Below are experts of layer 6 (counted from 0) of a mixture-of-experts language model. Rows are named router (the router's row for the expert) and show model dimensions 0-127. Each number is 500 + 25 x the weight over its row's rms, rounded and kept within 0 to 999. Numbers have three digits each.
After each expert's rows: "mostly gets" lists some tokens that are sent to it at least half of the time; "comes after" lists some tokens at least twice as common just before its tokens as in all text. This comes from a sample of Wikipedia text that the model never trained on. Tokens count by the router's weight.

# expert 120
router:480489523483476490509525468479476485498474501486526483465450507523516522536507494490479514504475508476534499502483454447464527525494465491514467500509478529505518500474530527519536506525520446525482550474472504531504481529519515547499520507504473532488507532507476489500509523496530475540513496519505462497530528536519519484524451488480523524460496543515480509489484477479452475512512
mostly gets: "Ro", "Du", "Sa", "Mac", "Rob", "Su"
comes after: " ", "0 ", "1 ", "2 ", "3 ", ") "

# expert 55
router:516513502494508503478513509504502506485528486512503506517496492499512517500487497502528463502541519516502525474510530556482531504537522544541503474466545494513445531485520494524508491500459553482522451542500477561546477544530486479485496462510516486524525527508485519524502545535459477500474475432506499502471477515452513487514477451491503501508542562535464504466515483473473482489550
mostly gets: "earch ", "atis", "Born", "school", "irl", "ocial "
comes after: "G", "g", "S", "s", "es", "O"

# expert 68
router:442483497499458519527456506426511514482482485504501521501485476498425483484487546522491478506486503503524494474526552516501465505488497518502514518471493505508488481492535523496482523518523518559516460515464473498476468491537501525531526506495508471481524506531505515499517493513455474550518469485511469521536459494516506526510460477471536514525443475471486487517500543506472508515469
mostly gets: "ww", "Website", "inste", "Sm", "num", "Er"
comes after: "J", "Sh", "j", "Th", "D", "Z"

# expert 71
router:494480480478517520517498470478485496465512509483512531505469492466493500487564470441478486504495485494509513523537523519480447511513492544523481504486515484468447478496510467471524540497533507540477507498485532505482494489579511505494536490518503496492509533514486499494499512499503479525495518511532542485511467513506537499515468557479512496550502492543486558499517546511487479469530
mostly gets: "been ", "Bur", "open", "village ", "wind", "condi"
comes after: "K", "/", "+", "−", "and ", ": "

# expert 33
router:525477533522489468493473501503490496507534458505497529525480484515517506498490485518510480512547521490529527477504488554492508520515487516514513475453516508483487489492479542480490553514520494507514446459489486551531496546487518499514540493498524509480540464501504471455507518520499531479553478539526485540535526522570520473521497530462486529479545513512519480540515484514480447513513
mostly gets: "Fre", "pain", "oot", "mix", "alth ", "Labour "
comes after: "St", "Candidate ", " ", "Party ", "\n\n", "ro"

# expert 105
router:465518501465494526559506500511512482495510502530483515469497479477464495493542478493515504509511460476508474510494521511486467520481494509472537481510501504480450463482499478499550487469486472528477522523501487439506498547537532511538491479518498543503505493505491494488560509494487491485497488517479464491484465502441483564522515449498483457468496537489510498525520499491482481519465
mostly gets: "an", "In ", "On ", "until ", "During ", "before "
comes after: "\n", ". ", "and ", "Qu", "\n\n", ", "

# expert 99
router:512551459479516470533549473475492485463518485493523472476488450496463518504468472500458528484464457554485514489511487492501486522502496499544495536501535517495480530530491508481512500501536472518468513489490468504524518467523499540542525511503500540511501489483489474529470510485541513526471458469496484515524476501503505518501509544480536518457558530527510488479512529545471482452486
mostly gets: "– ", "- ", "— ", "', ", "Bl", "); "
comes after: "\n", "\n  ", "\n\n", "Died", ") ", "1 "

# expert 67
router:499519485496519549530516529520496481491506550486458527500435508506468490518474494490487505509498493500504477448486451523491538546501514541479499502514514493475560527513452541542487491519501495510505506491488504494495513483463504508502514504496498474504523557523475513528501512499489459492503463467471501474445474517512457492520514475485504509476561491483529502514531521511535552468489
mostly gets: "States", "idd", "more ", "xim", "dist", "oung"
comes after: "the ", "ar", "Ar", "or", "Or", "S"

# expert 103
router:510452535510503525457521490477482487499515514453514525507489490502524488525474544496480480545500480486506516507449478520485502475524506494494504499469525513513501472497470504491523508459508497501525511460484485441469500534541498517517518479514466490558533466540470495483477512474539445477483533480526501450460427535497561516501473529519511480438529504513487527467502486495522498458519
mostly gets: "In ", "during ", "between ", "At ", "within ", "against "
comes after: "ed ", ". ", "es ", "\n\n", "s ", "\n"

# expert 17
router:515490462493498504504523521488459494508497527454532500507467505514465527489523514492508496527541467485486465499473484478493518501512512460478497519555519498477497509469460478504466480473510485536513492506503478498542498514506497534487520493494503502508507488539484492485554502509495517537487467507501489522502541481520439493484504467498476497456478488520516456492460504473535506549451
mostly gets: "en", "requ", "adio ", "FL ", "itch", "gar"
comes after: "m", "r", "am", "M", "el", "il"

# expert 111
router:492522498492489544516481527420501485502522488486513526467467490524527489533478492502482487556482475509514501506514483532453480501435427490497481470459489503529465495470514478500499531481472539517482539505460499517500487484518497526479514486521508484491488521550490478503546503516475501469509519487497491453513508503493511508510524491504493542533497469490503506456498444513451505506448
mostly gets: "== ", "been ", "came ", "Early ", "worked ", "=== "
comes after: "to ", "and ", "he ", "He ", "me", "in "

# expert 4
router:493489545480559474478486539506522538470496460450547460522500481513489517469503524518458495502511523489503508490517524480486525515513530497509526497549497503508485509478494511540478495483485536513540528497493488509503508511465489505482512506534529486486487524507464496500499540516504514498511511475484506474508501490492483525519460459526453544456500518513505489508487467495519492497516
mostly gets: "Min", "Man", "stric", "plic", "Maj", "Carl"
comes after: "i", "di", "li", "ti", "ri", "ati"

# expert 118
router:496463529488448536469521492535494532530493515508475518538505463523487497497524471476512495522476486499479521508518476503472573524523556470530494507463516503525460510477517525496538476492494505482486541518526478536436516521489505497511449519474514451468525510501485505514503485506462514493536512497565505488495538495509498530520491485473521470498518477531482555496528517438481474446462
mostly gets: "MF ", "FW ", "fication", "West", "DF ", "cont"
comes after: "B", "ob", "eg", "U", "b", "ig"

# expert 39
router:514507510511472471470502497508491477563491494527513513450513491534496469508491491529510471519509472493548506494474479509550493467498487515514528497527508497549517480506477481462535532466543441504464517509493468488485483517506515508495485475506499529461529495522518495493466519518493518483526501511507483480502534523520534518508572547507443498477520501467484497520475519540486506474539
mostly gets: "two ", "three ", "This ", "several ", "some ", "On "
comes after: ". ", "| ", ", ", "\n\n", "with ", "for "

# expert 62
router:445517487481481492497526479493501461464514479501533513490485484484463560487492493488458483528519480491538494497527478500516480514545525453514489502509487517495482486516511527515530524508504508454448530494478503550548479486521514524546483514478495520481479499517485470537490476515523485496494487474537512473499527495499523508505493504510472524481506547504487522530479464528477514476524
mostly gets: "University", "viol", "Japan", "Andre", "music", "English"
comes after: "| ", "9", "IS", "ist", "0", "football"

# expert 83
router:517570481490535543511485518518516468516523520488517516517484507509504476489496537485467510504491505515483500509469460519479519502507532529475493521512518503492489547496459536502471488493526493464464518497517490501497515521492527491504448490493515488506471534528530516493500524485502501475491483514511481509506478494516489528524468484510479531452523491514514417501495523524435541491483
mostly gets: "hom", "Sa", "JPL ", "serv", "Sar", "Isra"
comes after: "al", "Ch", "Al", "ur", "inter", "Ar"

# expert 86
router:485495522501452518502513532502495504520507506488506481466471562526491520510501528505493497508469492495474484477501492521518505540474549524453458558498525496488532497496519512531495470481493458524511476497485492481427512441510519510522540446491558490505546467505484491504515509501520448507527472494502482502473514510527447508512536489486475497470486510465494531503516485502511505475491
mostly gets: "largest ", "ittle ", "ble ", "Best ", "same ", "most "
comes after: "the ", "The ", "his ", "high", "s ", "their "

# expert 32
router:544510509489511476548529491440508473502473521492522509532513500507469502489539506471461481518495516476518457510534503510487540524542524539514480496533483511478503486511482515467509543492537453486481518472483510505515507486479523492502516486486513471496526474494495473534493506488528479484482455494523480541504475548480543478504461528479484518474520533551485531467520476526517514454499
mostly gets: "Li", "Fri", "Liv", "spe", "Vol", "Kn"
comes after: ": ", "(", "–", "N ", ".", "born "

# expert 43
router:517505482478567484488498524462511487515494547466483462459510461515507509483521533506487480519525465483477517470500510481449539499527500500536504559505499516498473484495504512491532494510522510519462494494516495481488474503459527507520529486455514468529491458488515478511486487513510525478491482537526492538531503536487462555514494476513473547483487491505476528485514453503480459460486
mostly gets: "present", "Jew", "detail", "ampion", "continu", "star"
comes after: "| ", "km", "ch", "ev", "Ch", "par"

# expert 77
router:502509513494455472497514524513469507524468478501475470467496501523504496492485533490514501495471498471523473479529486482491490509477543476503487521512503502504549518501508496513491493510523483520490514526494487485500461475505468514523539525497500481445503473471487488501484513505484508543531484496518472500486584505498525524520508486472475509473517477466468490516527505486526489443537
mostly gets: "dis", "milli", "vely ", "rep", "rel", "ref"
comes after: "un", "B", "b", "av", "we", "Un"

# expert 113
router:546535467478518448543463495508468468484473555479478526522473555502472528497505471447509522481518497480526478481499437514488491500492489460490493467545492526473485505532463515488484509501520481536487529493477489533532541474514510529481518485511485510488477516502466487539575509511502507519519465512506495504523530488536534524513495514472525490486488493496497459549551535524531504545489
mostly gets: "Pre", "As", "adio ", "as", "liam", "Post"
comes after: "R", "r", "M", "el", "p", "pl"

# expert 22
router:462508505496496510502535478478518497499493483525501489469501486517464532513518445465466487511485518539533488517535530502507537530503502449536489472510490532533464517483533490490525489497560463531465549521480509527486477517483509551509518484507502494512508525520458507474452480494536499559525477497514497483495473530491512482514494493560499498507510494463515499514531530492491496486511
mostly gets: "Dec", "dec", "doc", "Jr", "Oc", "bloc"
comes after: ",", "and ", ", ", "\"", "of ", "a "

# expert 110
router:465478474487520491513536521500513490481507483535514515540494506506492520510530476480470509485467510499522463487491472504513479553512483518504470538477495535554505485496514478472486526500533469510422530496493488520578446529498518532524486485482478524493502531493503463500470507529504470532517485480525496463470469522512542523496464528509521537524529521469489517505466510477492523546518
mostly gets: "American ", "Tr", "Nor", "Gre", "Scot", "British "
comes after: "the ", ", ", "| ", "of ", "a ", ": "

# expert 61
router:512555523455486498482491455487471494465467503511446515582478546519512488474530490462518534493489522504506474484479505520477487531512458498466520507495533504498520503468482479476474533480490508523501458479551484510495484527479487535500524492467482527460480486480524481513561521500512527497505474497495495517505539496508485450520513493480501492479467527472485528522493531500520516535480
mostly gets: "Ger", "emor", "Mer", "ser", "father", "Rh"
comes after: "A", "P", "M", "p", "m", "L"

# expert 29
router:500504523490496483474520525521499494479508498449530476480513539523505516532492520529527469528545507500489481473537524469489555485516464478469501453506505508534533560490447473569518484520476441477528506471536488517532500521479502480488496489492496483506480478504490512504511494520471473522499488481479468477519487526497487489526476478519443504504549526524495465495497501462465450479502
mostly gets: "unic", "priv", "oph", "mi", "ograph", "thod"
comes after: "re", "n", "g", "m", "pre", "t"

# expert 127
router:495485507440503476491476519459478494506493508565527497510492498550499505512467490480501468514496541500514460498464506544514529449492513529499541555496521511519457482514511483460508552465508494495517519535516476464484495512483496481517504463530541537478517532512506480467474501474485484462512495484521474469452481533543472509513502522520482514507481501462502493447510542490498485478469
mostly gets: "their ", "his ", "His ", "original ", "Old ", "ior "
comes after: "'", "of ", "’", "and ", "in ", "to "

# expert 1
router:510504515483529488473522461490488515469454486525487498535485470497525512465502509514490490490509501523529500509524541527506518532537466473521467536486490512536486534495537492497524523484523490474480503502476507521458478487477517544521490523531494491485507493506505490470537527480460510472491510471501499477511489498463487532523482490455441539502515527528459511475473525442497520498510
mostly gets: "fully ", "elevision ", "Died", "could ", "so ", "ayl"
comes after: "T", "t", "'", "in", "1", "I"

# expert 78
router:518485532492480469491501494479471543486442454527491510547454537512460512463500456471497499488508446524515470474516515500477469517510487522528487532503498503496489497464475514487481525487519497514467473535497487507480502504479502502495535488512467537545518496470504480556556503497453499494519537465498493529535482489518482529498538473470531473506488500473533520498506569481500547507517
mostly gets: "Candidate ", "Ken", "neg", "Win ", "votes ", "once "
comes after: "M", "\n", "B", "W", " ", "N"

# expert 73
router:475491483501507459449524483475500458481491503538523483527498483495464520496527507466504480511473468533472516475511545487493475513530558450512494463523540496511516509503516512493549450527525475507495469523453487533537524503473517510499484511472508506483482496515471536498508500486473468562501473480509497531520476498505542514510448478493528489539486458526481499544503526488501476488486
mostly gets: "UTC", "Released", "MF ", "Tour", "Kr", "Hung"
comes after: "k", "ak", "op", "ik", "ag", "z"

# expert 50
router:478500549477508461486538518483534474474484443447492505523511468503494523465517513562505493530517501482515481490540510553459517502527457543481502485501513497510485514487528495505486500511491513489493503490520488510513487563425482509497479462499509474460461513480504475503495512501432501530497496487483474488456495537462443527505497486491485478496514542536528463528455522440477475499521
mostly gets: "ob", "Gi", "Rob", "lab", "Vi", "Belg"
comes after: "re", "N", "n", "F", "f", "Re"

# expert 96
router:522488472481494514554493473467483545483533557481457497533506512516512490512499516527519505518528514497507489489482512505460505509492502493475476515485520492473478494455521482455502515504535484521524499536491462507481502517531536524503544541513532450448472504524484501493502527515481521507552523517483454485516482516556470459516488475477481508471531485469528464499534494478477433546475
mostly gets: "ivil ", "ical ", "irc", "ular ", "er", "lar"
comes after: "c", "C", "dis", "pro", "oc", "ac"